config = dict(
    n_layer=12,
    d_model=192,
    n_experts=64,
    experts_per_token=2,
    d_expert=112,
    d_shared_expert=0,
    activation='squared_reglu',
    moe_layers=[1, 3, 5, 7, 9, 11],
    router_score='sigmoid',
    normalize_top_k=True,
    routed_scale=1.5,
    balance_loss=0.000173,
    balance_bias=True,
    router_noise=0.1,
    router_bias=True,
    init_std_router=0.00649,
    lr_router=0.0013,
    n_head=9,
    n_kv_head=3,
    head_dim=32,
    vocab_size=8192,
    norm='rmsnorm',
    norm_place='pre',
    norm_eps=1e-05,
    positions='rope',
    rope_base=1000000.0,
    rope_fraction=1.0,
    qk_norm=True,
    attn_scale=0.177,
    tie_embeddings=False,
    parallel_block=False,
    init='normal',
    init_std_qkv=0.023,
    init_std_o=0.0,
    init_std_up=0.023,
    init_std_down=0.0,
    optimizer='soap_variant',
    lr=0.00521,
    lr_mult_o=1.26,
    beta1=0.95,
    beta2=0.95,
    lr_head=0.009,
    warmup_steps=74,
    schedule='wsd',
    decay_fraction=0.731,
    decay_shape='linear',
    final_lr_fraction=0.0,
    batch_tokens=32768,
    seq_len=512,
    doc_mask=True,
    train_tokens=289000000,
    steps=8820,
    dataset='wikipedia_en',
)
Below are experts of layer 7 (counted from 0) of a mixture-of-experts language model. Rows are named router (the router's row for the expert), down (a neuron's output weights, with its number) and show model dimensions 0-191. Each number is 128 + 24 x the weight over its row's rms, rounded and kept within 0 to 255. Numbers have three digits each.
After each expert's rows: a language model's description of what the expert responds to. This comes from a sample of Wikipedia text that the model never trained on.

# expert 31
router:146117123173145141155116099109106128167174085126154112125128170156112130130134157105159103103098111151109132130148089128130142125126111123098147114131076101108130184120151125117117106116137094144112111162127126129129137125163145170100100081131116145104157159114113147164165132083137119129120165124144142128099137118146118144071185152116146098139169153106128143127139092125127127134125120097093130092126101122123113128145090137126102105100159116190147158131135105120103117174142083106172113114137140112153090117127066107119138152120114139115166103128131157141095105090185163119
down0:071157126102100127149104137167131128151123126116146122113151143114102154112109135158126136136111099131080128157110152121146145127147153127149134159152114109113139059095119164165120134157107117074177096120067118121103110185109163138131150172201123131139160178121138094140117114091106096142152128167113145087097117092122161145147132116097144109091144119121142120146117167102161132137153117134119138135153140134169123157135138108090117143157143120132148130129159132115161106164138148095153163160119133088114111135138096122133158137116127096116131118108131127108121155179152161147
down1:100143117135124072140131116132131119097137110123133117058110130144130171113114147136082161104137126106194117142106133138107110163149106122134132153138125079115168104080106132118134112110086151152153134128118141108146098118125124166139170197100169113174152169152123065131086145139115126103142119110143124123132140158135168128144169136121119143150116154139135144107127132090174118106137161087132123120150124084129123125137147152158149132125172087139118160127112101103116149159123082123113115066121141115150103138139112102158111142096122172128144123122153138161096099153137136127
down2:153113144132119176172094123188089118113140165094128095128121128136155102118136113132135173149165135140106147107113116105127085094108120135133168120142115114103105130099131180130134096087174152141148130132093107156112120129105133111129160132147147163139111129083161133132165142111123119104125145083134147127099161105117129141152163108118155115123085155127118152119132072108140136142087163126101140140156093149173129041116170111170119111136131142121093133155175131143167132136142097131120117096147095123126112142123142125118154134109128144113137121177136074146153136154116159106
down3:137140155113122092091100115141142109073134120115152117127126084123123165091155132120137157104156142133110104144120174141144117122154128101119149121129120109129096099141136116106150104136150124111071139163171147101118140117104148096139110108118136130134162178176136150168125104104124144153129162108108105153121139083117116140119124070109119120139143124119126105153110135115124157117124173132131134152106166062161112130179090139143105135084155103148144131125157157118129137130122151137137145147190096127113129132158113172097112135123150095133159040136105126114124178096090140138
down4:107155082121105095127149153118122158087117127095082090107103094092163147090144115126104090106131160108117131123181168089179114146115121142167143104113124151150155157109123139174100142148137107086142178117142133137122146132118147154157166152135123108151137170158137126123112130157063119117143108143090130153110112129128146138133120109149137138093130128159154158117160132107138112056122130097193116123116148085169134154115123143111139118121161145131157114118130140073154169105116162123132147149128103135130147128126114103172123145106119130106134131106117149127079130154100119128
down5:128146116140166167120115064157143128128131067126160087137136106163124125115116109099129150110113127078139129135177083108171148102146131108146155097067141131127120143103153123124158120152130126117148122118145158121128168096127116126138144080135143126120099160143127098169157129144173168122164167133119120118153122157083142129107151116109131120106146125157124134150154065141153131112103081147149137119099152122061114146097114125151116136098147183154098136160132129103132108110126133103137119106103128168161118098162092138098152118136131129097136174122128137149100175126124138136
Prepositions and infinitive to. Prepositions and infinitive "to" after verbs or participles, such as in, to, from, into, through; e.g. "favored to defeat", "appeared in".

# expert 10
router:132135139141143090103141171137128139157152106128094142112167142109140135117123120144153116126163133138127091122118121112126152131122108148102109120108086107104109145134101108135130131126121133128178110129172140065103143147160061114071160144152144116098103130107115142127151130134183136120080105143157148090100139145105134112129136134108152107092172167155119110129148082086126130111157078100121141173106112157091082144133148117110136104120155163138132130162129121104119093116097149125116088135119127152157111081184115101156135140115066127161103131138124139109124126096137136076
down0:150138131121093134106104137160149095130114154114163111146134123125118082149128127179142160132156115100136142123131131187100096147137106117125119118151078133081116173130136134142150156112180119150160132146150126113133146179083118117099125096120087117071155137133093128136095156126108138153139132079116132146096101109182130120111163113104151166121111115113131093117123116148130159099117074126126108164114088079129121131179101121149124103152164117120129147114156136130119117112134134126112121148083138138134145123083103147059155139128172106154111111163151123148149152118111165111
down1:135091116124111136151127164116127102084181147152067159142123162144111139126155083099093120101156116156080105114167139097140089144102144116136123126126134103131106150162085147137116128101101145142102140094130124099125157146138134080072152116148117170104190098107124152140154111104139177168133125093138119126135103132121117127134111161127164159092145151150101094116144080147149110096130090122145152107133128094105175132134093138148158119147089120128128144156111145079119133096106126101175140106123143126114151144147099123133124122149150134116103135134133123169174104113130099121
down2:131164150163097148121106125143135104131147149098118154083110137129097128101153105106132081138082135105132150094094168140136160123108133177115098137167132096117129155108108162131108101117156118092121126091153121165132132123121085141108151124103144124149152101114088156112117126097129149119128159141141170143060142133109114133143146146129090105115135117149083131147159085102075112085146148144106154147123113132115141148151183158132157116129143164107110090150072141105107142153161110111138149089138109135168132110153118089109101118148151102160063127142130141131104112114122150128
down3:086110151133151114131108079142097139132158108115164147096169125120182162137097112143163125130115086140114179135102078127112086150114123154132143119135128136100157155124120095126115121135131105121145170112076111118162100148131090130146125156084094185139148168154125137124144163124117131114146143109129108137125138127117131099110093120141094152132129119140122113190119163123127176096084119124163123143156080134134158122158133172113151119134122142134123092117125131086185122144120149132087148146123097134147114135167137143144109132148085170120152137076135162142144112105113088153
down4:115152112113108103147138105174163164113152110114145117115120129105126128144154104166148112138137151145135134120094087147137120099160158154135126108140099138136103115118151156129105142067138145144142147135130159119143165133144098155128120141136149177121070127093109127150122140158159153116124099102119126124154174142166123107119119125133109136103122150120157134162127164119094143152102061120193161157118166142124153131110094167137137111138125162104123126134121099116127151099168136109087173159173131113086135105093128115151124145134184148082138114132086086132122121133126069158
down5:129116075127106105123085108129107155125113132151170154150102137144122182125127110113160132127122109147116165103115176143150154120134159156128147131101086114148185129125090122124125134135136120136130134139125126155141142157103129190133144095115129150098112126130123137145106088092149155150133181147154144114146104132141146167127133150102099133139127199143134124114113112106122111135086124152104115136117131168131071143119143113084143167131095135111092113131127147123141092119130120128127104200159161091135123161166107104146131146171169142126158120124114105105098123167057134158
Structural line breaks. Line breaks that begin headings, infobox fields or table rows, plus table and infobox labels like Career, Total, UTC, Genre, MF.

# expert 38
router:126125113146148098143166165152165154142102116163120110132167190110133120100119089166129115125133144125074129131126133082106137151171090102112119124119124122133131137095100084076147082112148105109103106156154112142145118122130150141121114140131142136099103159123156110090146101112141156102145146123114121068124115140142149170127154118130141123136138101169153158148143096084125157101159090087125134111145135178121105144111132110103177109124161132155148124154147142145125079104113143107118101119163152136138119130169068135158171119099098128101135133126163156132108143139178129139
down0:154141138147148128121096150136144125132153116131131158144090129084124095116146132125097123097132106134093101071133163081118148122158113074148112087157152137157139135099120111145107142131149100077067128127130139110123152113135132140078120118135130151130107140120112097154132121149148155100147133147135113109154108120130109127124127130133134143166132167127136171129070144092166135170134137132148121143170103074104150140097128160129122138174142137122146156119139113124124165113160091147088112117171155106091145141174109083137101098108123093170120128161188108139119149150114092168
down1:162126122102137109128134133132136125116177157134157160140072109139138126157161160138163110151114136143107136120140116145144086106151110183120058119113136150128114101125154159137157126180128124158120123101100118108117057169150140075146108144120130097124128118131090170144163130132146129137172146168168115123131121093135135098143131104124084173091132163088121138136125143113162138147127157124115168152115124119096128114137176156124112100093130111089112121159143115130115118074123115150117116126142128101147098151179126120110139163104173104151140119102106136120139122096168111098
down2:138086152164115124121142103130130133113175119139132133125150116128154143146110128089138118148101122120202126101118163146125116125092111156106165104131173106102060106116120135137185132110109153107156125109113121144111144150144082125082148103127094126149099139171135117176168151081110085136114106116133134124111100139121126073112175148130139127094142170108113106121092134097132155171141141096177095144125171100095088126120140127150134102142135125108130141133144163129151109154131164134168124115095079144149094118116144168090116119137158136110112131101115127129151112134123151101
down3:105112165090137172139138118102107123115129121154098124132144149118130112120137150118113142137100166138122097072124102100161140095132126074113150088133108119129105162127070160096143133108133096144121104169138165129105069131151148102109144147118158141094116118153152149111130160158159144160136207118126126120095097133123169159108122130117134095079162126125139151172134108159189104149104116086120081130149149098108126155130070143141125114165097102126138163129163108150156139126130139107139138121079135113152137154144128136105108137168126144110150153137147122151142127132130136124
down4:117175131146116127132104092098112115147097165112141136162124149108115152111141151151140108123162115088140116131121120113180121154177134100097173150150088125148118124123149146121111123124128126138126135123160121120105193164072146112103122129131092140116180138119156125102129184125121098168118159148170130131163093114139142124159135147112165114145197128146088126125174161102161136123085123129154119133127090145150125110157118110114102130143155136139119073144187134165144124137178133172105130152126141120149155124129110112092111159090148093130150113123085111127123141096130122128
down5:143167143143083121086133113065145160212098143157119154096096104136112089111153128154162116157139184102118124112159114118142154139115141117147149155128096160119142133121112113146153108157147098144130119115091136143126131131126125090092109069132171136135103123142114117084141142104130120145103103107129083116134138100141103120139148169133115101139136150162102076111132136133086157092145101142145132118161136108130092151112157173091135163149129139099121111093138138095128132121125129126109147127125074094132144113118146110102123103115171121068127139089127113112142146158138134157
Indefinite article a. The article a or an, especially sentence-initial "A", plus single capital letters starting codes or names, such as E, O, U.

# expert 40
router:129105072140163131116124139134133127100132145130173107101140131163137132088144147121175110124126171117160087142125123100120108086161136125126132181088108147120102163134134143119122086093127125134147149169135111136152129135105138109089159131161107188103136128134119128088078153122166144138096168108136139173131123103127115157136159124102154112112132127149138162156187101099154149120132141101115105153124153151117102120120112133076177115134135145103110106154153099102125100147126113126122105148125120094129129076121136104137129171066131118116128132128147144106123164133208123106
down0:143146133150143160122100111125075121113119164145138127082187093106155129134154162134152136118154151190136090135129121127125101160116161121150166145118110152150105161180156126154112175113130148104160153157145105147147134123108133071110198099137120129108112127148124110121119112101090161144128103090128136150146150117140193106109144105158115118144161116123129152097094090152116143153054106119104094100112133127124125159120105128059113140141136121145097156130131130092140104143132083152167125131154145129095104093139128147142121140117143117112115122131118121113128116148135113119
down1:183123117149120146143139106146127150160139135096121161137098160080141093137116117134112120157118138133097158106071151131137140134135142109164097177141115130116131137107118130100178124117157163114105146125118119124102133135146118152150068120134124142107149166110131176117146123126109093144138133112117130104130121107093083103135141124137123139125130135091082122104157097144147108148148114132120098140167152170167127116133133124127122103188167152167124095141100134130089170100132083140180097131151108161115133081130145156165138118156079119146166160158133122100159156164079146121
down2:139099122139097076132197144143183125161093114116137140128099171119127106136136132108101102103137117149178066119119141139138104126098135110148154146110115131164118113122137111187142100136131124127127088157096140104114134131158109140189111130129122112114110104128158082081143173134155169129146171109111098105116114127129158103094151145121151120114123114155091096105149123104131133145135121150097162139152175119117116131155144119087137149137138103113152158152148120157069091141175126155101133086129137081164125124141126124132116136155129086129126163081127119130135123116136152106
down3:096094129112137171143111124112116110132089140098155077108148162102154130102139119104139119153114156140155134105167122090119149129099144127157104139139152166091096113143136163100082152106108126109115116118144142142127125143162055102101106126115116125140088087125138160149108128122117121145129148174169138142107128110176135036102149115118114111114098103114144110168150113116144123185156101096122132125151126114132151126113134110151112090157163123108127117135156078121058100140139118100125137130124070136133132134094133109138109133122129133075165142119144113142110135150144123144
down4:134099115135149097127115143158136130103110072153146177105136154183118102123110131095126146103085123114121129137138143145078141103108126135119116150122164102161116142127141109167168121114127132105115092118101100089181121139148111148125139168104132102130116118146080107093179109143121116151158117150156138130110119158141138049114128123130158126108137075185141125129139101130124113142147106129097114147168130162160125130113176183109108116148099154136127154176112177135083085124106117105130107111142098121124133143130121148128088128134107128154161127115116137106120087133096151155
down5:129152181100158120107150058144142134110105160138135115167123157147167083127120131122105153182122165129137096122155129100167162104129109105179117161094123104151136115111145121133079151066143146136116137115129107146103123161117171185136131129124099138116144150096116127119121142109148140112145125109144117157158141090103130115120150118138130092131125078126183137159150105165115138114079117099138107180127194127132145096116127106167160134113144129142125147097113097123136142133096134103134098093127110133148141099145147115110148114131133116113117147134112151094074132156098133100
Abstract noun endings. Abstract nouns and their suffixes (-ation, -ity, -ment, -ism, -ology), e.g. development, research, education, law, accusations.

# expert 34
router:181150138133148100144176163135154110134156118148146138098128152119148119109137129149116109097138143119099122113136124125178151122129160157068111136105139112156111131130104117139122122089121144112156127121158149140073115140152083122116089152149134159092136119130115123114106087109154160128095141099147139128097095117110141125117205158100139100101156119137095125151167091123139119114123095106123123117143156151104137125155099101108134132140139133091149102127124137125160093097102100112156050112142093080124122109142106129138126115085129099177135104110148179108130155113126185103
down0:141143144129127094148142181120141117102130157171141135133132119157131122122060142124093128108140173133140160178129163124101130102115095147122104130096163101099157144125120138143095126165137087091117126148101150130086135141112162130142112136125084179152114135151134140122114144140133156098129139107152127139120147147119097130153128182117142122164127119141104110167136073130117134147149099134202120098113157101152143171107143120124142109122121152114064135107115119158123161139152178100115130125087158138110146143177112121082110128070118121110111160149097149126119151103143149159
down1:156139151106138173112166123166139107119100129122122103183129153083151107117146123157101078123130140139130109164147131122132160160108115121103129125162153134131112106165128180151133115154121132081148139141133130130149125092160156149127130203101156098171116082143137142109126121100171136098131093058109128152133147136077100116109137141142109114138125126158161136096114097127114140108126102094155109165133080140137113150151095099127144130157129162145133135144114051114157112126116152170105113145134121127136113148138112123135166172147144140155132138098132132168108119098117101109
down2:156137170128135105100097131166107118133129124098087103142150118054119077133098077132139113132104130098140139121190156121118126122158147121128140141148091173108147148142111111135106116148096152133122120161096102111128098139143171099076110089156124116133128087152108141139134124141154139134150150159097109096118087117115088146116095098168141119081121128125125161170112153121127145138132139158129107165105138145145094117162116153162139120134064171160139135127103105141170090105163087114179119152107151149124130102127118137111086141105143109122142103116130148121110104132140150122
down3:145141127127128121127136142122060153123085139124092148100111130123141096103109183119162075179201083143153116101106101121141149105105107136091127124117101154107100168152132129150155167151101124149096106116138087146147093123121131142149169101139138131103096134170145153088110132125132124140128115121116102132136111104092116152124082115132128124122122094172128126138140142122119158132137055102140171112087143135148168103114125128127124110157094145107125150129100144143151136110107095148153150135127130125156148117122144158094161129145156123177171120108133176128128141138181107126
down4:109137094132156138153145101118085129126143171119116123155120113124095116081118120114127108115173168102133094116110164114122119151122167092172160176109124145125140113108137159168120120125136180141153101119146123151142125084128128103101141131139150103156073143118121132132149119171139183161109153108178115133126108109140134138134145128104164169109151126154150111106146106153109143167113146083145118144090113128200157125146097128141078130132163127119115167111135123110132139073068159180161128169149123132149140117118135108147129130139113115127159126133097154092143119151114116113
down5:099130097106160092141112118096127079139083119107129159129129136139119121155085137134157128140078118118159141089087113097135185109132105171139083178122098131124102141139139143104137089114121164113178101115121141097127129139134136151104131115094152147111148135117141112152159136171165117140148138135108166088143140108109146139087137123116142131148150156169141171137148128114120127149143081151113101163177146147096115102140115134115119142132148138098130150129132098153143066116177132106120166100178090139163131153164129134115138168156098100118116122138122133150113129155074140129
Concrete common nouns. Short concrete everyday nouns and adjectives, often compound starts, such as water, high, head, air, land, road, Gold, Red.

# expert 62
router:133132077114146127152159146143134166123174130143158082091139131115134143080136131165145096127157130157121124149140148119148137161135138161116138128108090155112104109097108142112117109127118112157113123152175146157115152150113111103115158135154084178144155152131116119155102159115133139126064115131108148129141124127128103156102180104108121100115140158141121159148139144114113210169136135125092148145123125162114141120109098118125143097104169120127164105107135080088145129119085126140164086144167074137151150087127111125102132127099128123118141103137142138104102142128172152079
down0:171124104123127145086157125152131134170144128138152089131171129117120082117139119133154160154160104155177154114097131129114125085141097141140090154113080097162127138089082141151120135135097097126139111118140124132121171110117131133146164174099178083092053112094151149130127130154164123103121130125109130156140145151091116114115088161131119086140125143136125154118161178144082100101110143137122160160101138106086131112141105146110123128126088128175148170122114110119181161148137141126119104132142121114120125110132122097152154101140099119149133117126085105157114139115129141144
down1:125145140122126122090122175133103093146141106142134129093171098089085123117077097110067104098106133100152147089130154131120114087112087165115140145163129138131130133177108120136139097162150101106150124131115142125162116148130121157118083133166107140181105065121124138109117112126157149152131122153111146116131126122171101144165111145131145081103092158186109117094160124141148135170128116097140141124144138113135145155167145131148129143158147094159113148104117172132128139133146113155155080095144148139133115097158097117172096150162129154109114138125157114114160127117111125136
down2:110140121129151195093113126163140157149150183085147079090073124141142151118165118129147159148164136135158159119147101138159129134127119145077101125085125073136146165122149176105103158150141116148115140129144110110135155148114148134116141164115130140143114116113112177134083140135090093125092148155091141120137146149170129142136147129120109125125124126143114115120108096130128149113146132133111117116146123129118119134114098171141121127122150117126100161121134129124109089150108098110126097096137132166112172135123095102063167118123133119105197117095123176109128098116145110179
down3:139156132169143097112140113085195129135115123085104080071129139136094134112134107135149131131080064126139095132127148110120071142150112122133125171124124135124151112151192133131118069145127115155087084138095114152143118150093118129155168149129157122118116115140081134149142141116117124138131159132137178103173120122158114103101148107103094145118147144156114126116134161080123139116140153137157142133129115135106161112116134110126121104119159109128164139124106119131114126158112148118116106130139162159195130163168154124139153135150168131112122143114099113160103146116174167133
down4:097104122126104132146141072082118066144093096162124146149160114117113115123113148111146134108109156120135123107156123154174134116135140127099093139128133128112145146141156123123101119142081142153157133134131127113138120157094099139132074117109124100136132120145130137120194143094157135124117160132169145107155121130137119111105113124101121105125128107158066105133168117150121160122140143171167117137116113163096119128125143139083142153133174089124064138080115134118106054130120087139166110091136103144159152125120162131128126115090129129112111123101152144091110166082135165139
down5:142090155149184111164139134115148116142128138138132117091136102177105148102152105105153117112181125079102163131116081092132115130082079103141160111136173102129128080129149125141085113131164129141125137126142155116133127131148073149116106127161155124127158129109148132119129127180136115103126160135131096111127126099159142162121129128139142139089093142095127133155144121148138084135138116127142084151073118142128109099136102135109190169159142126121131122132121113153138101138118071081137136106141174091150145117097137114166162116094132107155092148136103124115157155115160116128
Organization and work nouns. Generic head nouns for teams, works and institutions ending a name, such as club, team, album, film, League, Cup, School.

# expert 7
router:094141059117114104126154111134133152147185120129176135101172132145123098085144105140120065124131116165135098130122111102139139128122135138116128148114110129104109138165100119140166107107123124103170145128169114141146110174097086072116100083147138137138109116122116114116109150117141149132114097123100136140107107125133125117112163163113122132087143118137114125153123145121143139142138096098136149118161121162098104086117115087102136104152141107083156114117172136105145057084133132119137076090180116127143162122132066125142113138136104138125126134121138165087125128083128125114
down0:131108159114153167162173161145163131093161104080075137080123098141095106117129123103160132067168121101149098140122111148103110126134108125161145120100149120112092076138162116137148153141116138162099109156149098114097173116131112100120163123118093104116130176133127170106103136117122108136122116111112130140143153163158123101145132135135116138148148133143157107155128119152129080102127109113129147079089118092113148132128117115147135110148180115141103174160115153115129149143091091157098148167175147125144118082153154101133175147116119151108113101119115128128126134134140092138
down1:108151108170103101113127147168132106094144114125123137165113104132136071154092129118142116138139135121167137167154158107164142109141107111146134091108179213126138170108154093124132133093122089114123160111131168147137123113151105131082110145135136116153107110106162151131134118110089176162135137135106146150134160178116077129172162148179126088153161129146096107168145144172129138171115146125130136142153133134128163105095114119132106109128149113132118125123150121124142153116107143136166098147142161137119124120178120149136099082150142113135118130124170109108159097142133120140
down2:119149081111094128150143128093139091088154165112112131133162106162082131145112100128097110078132107116144139185134122130128107089135100106121124081093139115158154128155133156103164129112164147147145112103136139127124132157082088119106154087148134131088133099092179094155127132170112101119119082106114135086123129087125198131153121147114135155137136137149142160140094147105142119153124131143168109104139125181122167111147126083109121091106146147163123102133131095148156162138114126081131161092092152133118131161113119117147121111113124161130103105129144116118111136115112132108
down3:142127122152165094122122090131119157090147125140147137133164154080121115134161109082144123144137126103113106121098154145139122131138118123132137133117116093151121139089141107105114090166047093102146079078164159139126118155116149118139052131160128128133144095129125098141111141144130130083157147115154098150129111129119149171110087103146096132121174114137141168075121104142142153133155081126121083108100149117116155122171084119122131130108125123109133149163123106098164098137122141134137146138127175124175091118094113127097166136140135111095136139121111134121098152140141142159
down4:119163157086170153143167136125079144129136090118109147121099139124097144135119102132116100152187132132127135121102081130085118131086068086100151140103141151167131109138138109134130145145121126167145143124130142151107117141132163139125089178136125097116139119108129163114145122096160118154148097164135107143113125119136157155111158088144172137125116146151131093097163130126106088138102141100108141127153146095088087141161151109125143148138137127150098166132144124142118122098156121142110113122127132142129106112092166121198124147147159117190113111118142125095147067112101092118
down5:128106130136174149114139121186145104148157070147112114170121132114112110086089121146099145122173119102119109125160119127123133114140114111108160149172109138163082139124114131135126111144112130104136099092207111128060153146155116116148110157117166138100128127118132117121146111141160139126159158137151107148146138140115110103125170105158182159166113153058141141144130099141145082075128127137119115095097149139149095149115140162121140155156128089137104152111118116095125098154095140155111137128134128131074114127112110129144121115126140119108127128147105095135087114146150158099
Infobox field labels. Field names and header words in infoboxes, lists and tables, often the first piece of the label before a colon, such as Type, Man(ufacturer), Coordinates.

# expert 44
router:171127125110149088098178144112138087132111137109132125128121188119121102133122136130140095108100139133143141149119130143129118128116086137119071170121112148147082127180104127117161152155138105151169120118127160117132131128118136153133131105152083121132174168166123139115085130123133128133138140135126150112131148149138136159106125134107178147115160134120149150112137132130112156085195131070115098143127120148121072152088141141086155128140114160113137111102135139097087132133116134102187107119102125101101115113111119108138125128136146096143106128048140184103083130113130144094
down0:097131154141118110121122103184091154176131096125157147097144102125105139104142116121081126122100136129096168137165098091114133144146138168102172126143068094092126148144122104135151102118156142148125121173117109153103109125115120089129119109094084149112171094133141125112134118113096156083100106093113124114149128128161113152114104089105124119108119100155092121122080099127138147147106124151131166135101118120159130128105135154129100106167147146117194122094121185147167129123121098154140124119136111109106134150138149123168145107123081168135150132133139157092113128164168128125
down1:183091136173153134140117136102150146157118150142135140126112111126168089155110119162141196128118111145132138146153137156127144092137135164089147134137113135177108111145069184156115173122153131130106120132124121150105121095104154111185072167146132143127109118144113134147140112128142098109118110130114171145151121128170158125114152125100161143090084152110129139115117143159116125122122069131117156137092138141123132118157104189120141117112129116177091133153119170135162144093117110129117121093145093128117163143111119121133120124114112127153129167151113122128140070104102124079
down2:112124123136154102144122136165092136076170093162114118100145112153180150117141100141111116140156116080128110137123118110111123113110196115122151121112153120140165130120106086116140115104118123117136090138109155103123137121117156097135118162115132136109143135054149167118139138109118130139069141114135138132136150110166130139142166116118085146144080145155110165168175137128152158159090085137125140138165112118088123144140093065134108152133113099125147131125133163133140136146149117153109097140095112159162114164070128141139165140108149156101121097114151115145120147112146154163
down3:107133123150129131114120148154123132169166112181134142119135087173156131133094110079116106064162105119100102096158129121107140110164155087116129105116151123128155144105161149168105116181112142123145111118128152141108143105161131100096127117153107175151143138187138090100155099146160104106100156101114123128112110132153117082120114117116128151143101135117118133121109161139134089117124094123159127094140119134080145088125097144152139110161105102138137132160139134133113084136115122114142109086163133122132114144071143084122129113146131116124144143173160090137191135155151144109
down4:114103121185119118120126093123160171104156112093091139086151123121103128107113114168099197133146153158122130096186111114151126093124102115164134137154141151138123084090163144138151117080131153139158146131117145121131122093145119152105113115133126103118118135143118111119156117097141112114105099142131076113158168152132084087100106141063147139107129126121124123129113131137118123109162122096138101183118136135153144151125130146059129143138132120117144136152149160152131125128145122117126150147182129120155160157144191126151169120125148122144120167160139102113145150082154122106
down5:122151109134100134131141114096122158118107130075107060132092148107135175152136097157119117144148119106124163138159135120136157089094165120133131120143101120117142151146071131073138136107129089095145123127134140124132125133110116135093123121124119156144108144121125134145114160152104113123098120110091137167104126102092120140155083107170136108161105094143138106117145135111109112088219100143133148141113129139145100131120097132172113169132129097152170139138134139151135157153135097140101157140136147096089123132162133075128091127153175132153096121131139156191129103105136103120
Coordinating conjunctions. Conjunctions and connectives linking words or clauses, mostly "and", also or, but, &, especially, rather, including.

# expert 48
router:120124052137140098077143154132112143154137143145130134115136137184154121124086120127102087078134100106130137139199156098127127169125087139109085132097123108105137120119126117136147127116121151178138099150121079141113169134149130159121136124157130184138115132129071125144136077143171140135060155160130135121120120111174085147137138148114135128115105146175086118143125107102182130130141115160121105140124133166109109143112099137152128095112117109154155114143107102106139122136124129129164078118152090117121129128127110095140113135133135094150165126125155123098103119119102142133
down0:068125058141134139093129134167150140139117135113161107126120174136147158100109144153139151127146103171100116106177125107105151141129135109136125124157153117111102108148125096145148069083132159107091124065096143159160139106151153103176081123101140109123116117121127145125113124114113154164160143098125137128136100104137117126123161133090144148196128143135140105117143134114095126124088114157146101144143153134109109103127140154113155142122139116109140136105103094111150162134136179173107125150112137106108150121139098135149074122108115120169175115135099109114150162114125168142
down1:128126126107148109128122141139142184089108131162142142172140141161162105152113095121124125107124127122148157109161123169118154137136173151123087109159151097101122144149151107131082126126159109126129151133119149149172105128136101123122104134088104130165113125135169133163158124128128086157129132094130130137129160111102146135100153166092123160155075132185111144112138173118124134124150087127110154166125096108036138139151093156141115131142138121146164129107110138122107174108167141132127107124132096186114134098125100105090122132104121120149139155144130142059125121118130147103
down2:159164085129141119146121150127103138130139072151126121131131108124141116160143134109147174169138153120144130121127118175117163124150140120074118141127112139141126098132149134102150117140110162135131126148132125156108153096143122118152120117095110148122123181118152103107085129133113147128088109154117115096120149124182099133125168126177155165103153151174116144118125117122148124116132104116116096111069128131050141146140142109127143131115116185199112105154145108083102142149114143110119138159126102144131115141160088121114166145124099152176149095080177151163155120110129139133
down3:098134090128144138146128089179119118125114137093147103083153137139114131101143153112134137123134162156133143136160102107137129100129162154154095129123115095122105096154152144133158093119138136140144131132114153124057158122130135142142105123148081177085129120160153122148104221111145164155106173119130102163115136130131138173138111084097136140118156105140148165125105128142119125139125101064109155122116114120116124145174073153153117159152162144104152154118154160143138182142117102148096140142134125108100146131113128133110109147114132113134122110151134119143118119189156095113
down4:107109122136108155105150186116088113151102155134149111132079129123134115133099089114102105093141108086083155154123158109136140151123118097144130088135122139134130113134126083101096122137123156124167104101131133121153145086122150155164118147114165106123133129130099129151130119152132128140090123129133185116106126131122140109125110171143162110139098066173123137105118093125153091128128126143147153132132147143210090103103122152149132148166166096125136104113136121135109179081118114104101134120093112172095196098139086124133143109133158155126115114107137139097111111135107154140
down5:136171138135126126152147115118136117080089110142130166125098148154075099117167104142116133119133150155110095098077153148164099092148127117155153117166136138138123161124109139123090089109135164160154169140130140109138131151144129112113137097118141155168085183133144142123150100109181133085101140116115151141107160118103112133125107130085114141153156142129159144109130128132120102123098100112157098124190160163126160153130127146165129117106145075127149127101118152103157101140106131114125110139153144096166129093145123141131110127073103112089138178102128159124161108165142142142
Quantity and order words. Number words, ordinals and quantifiers after a determiner, such as first, two, last, all, most, plus nouns like year, time, season.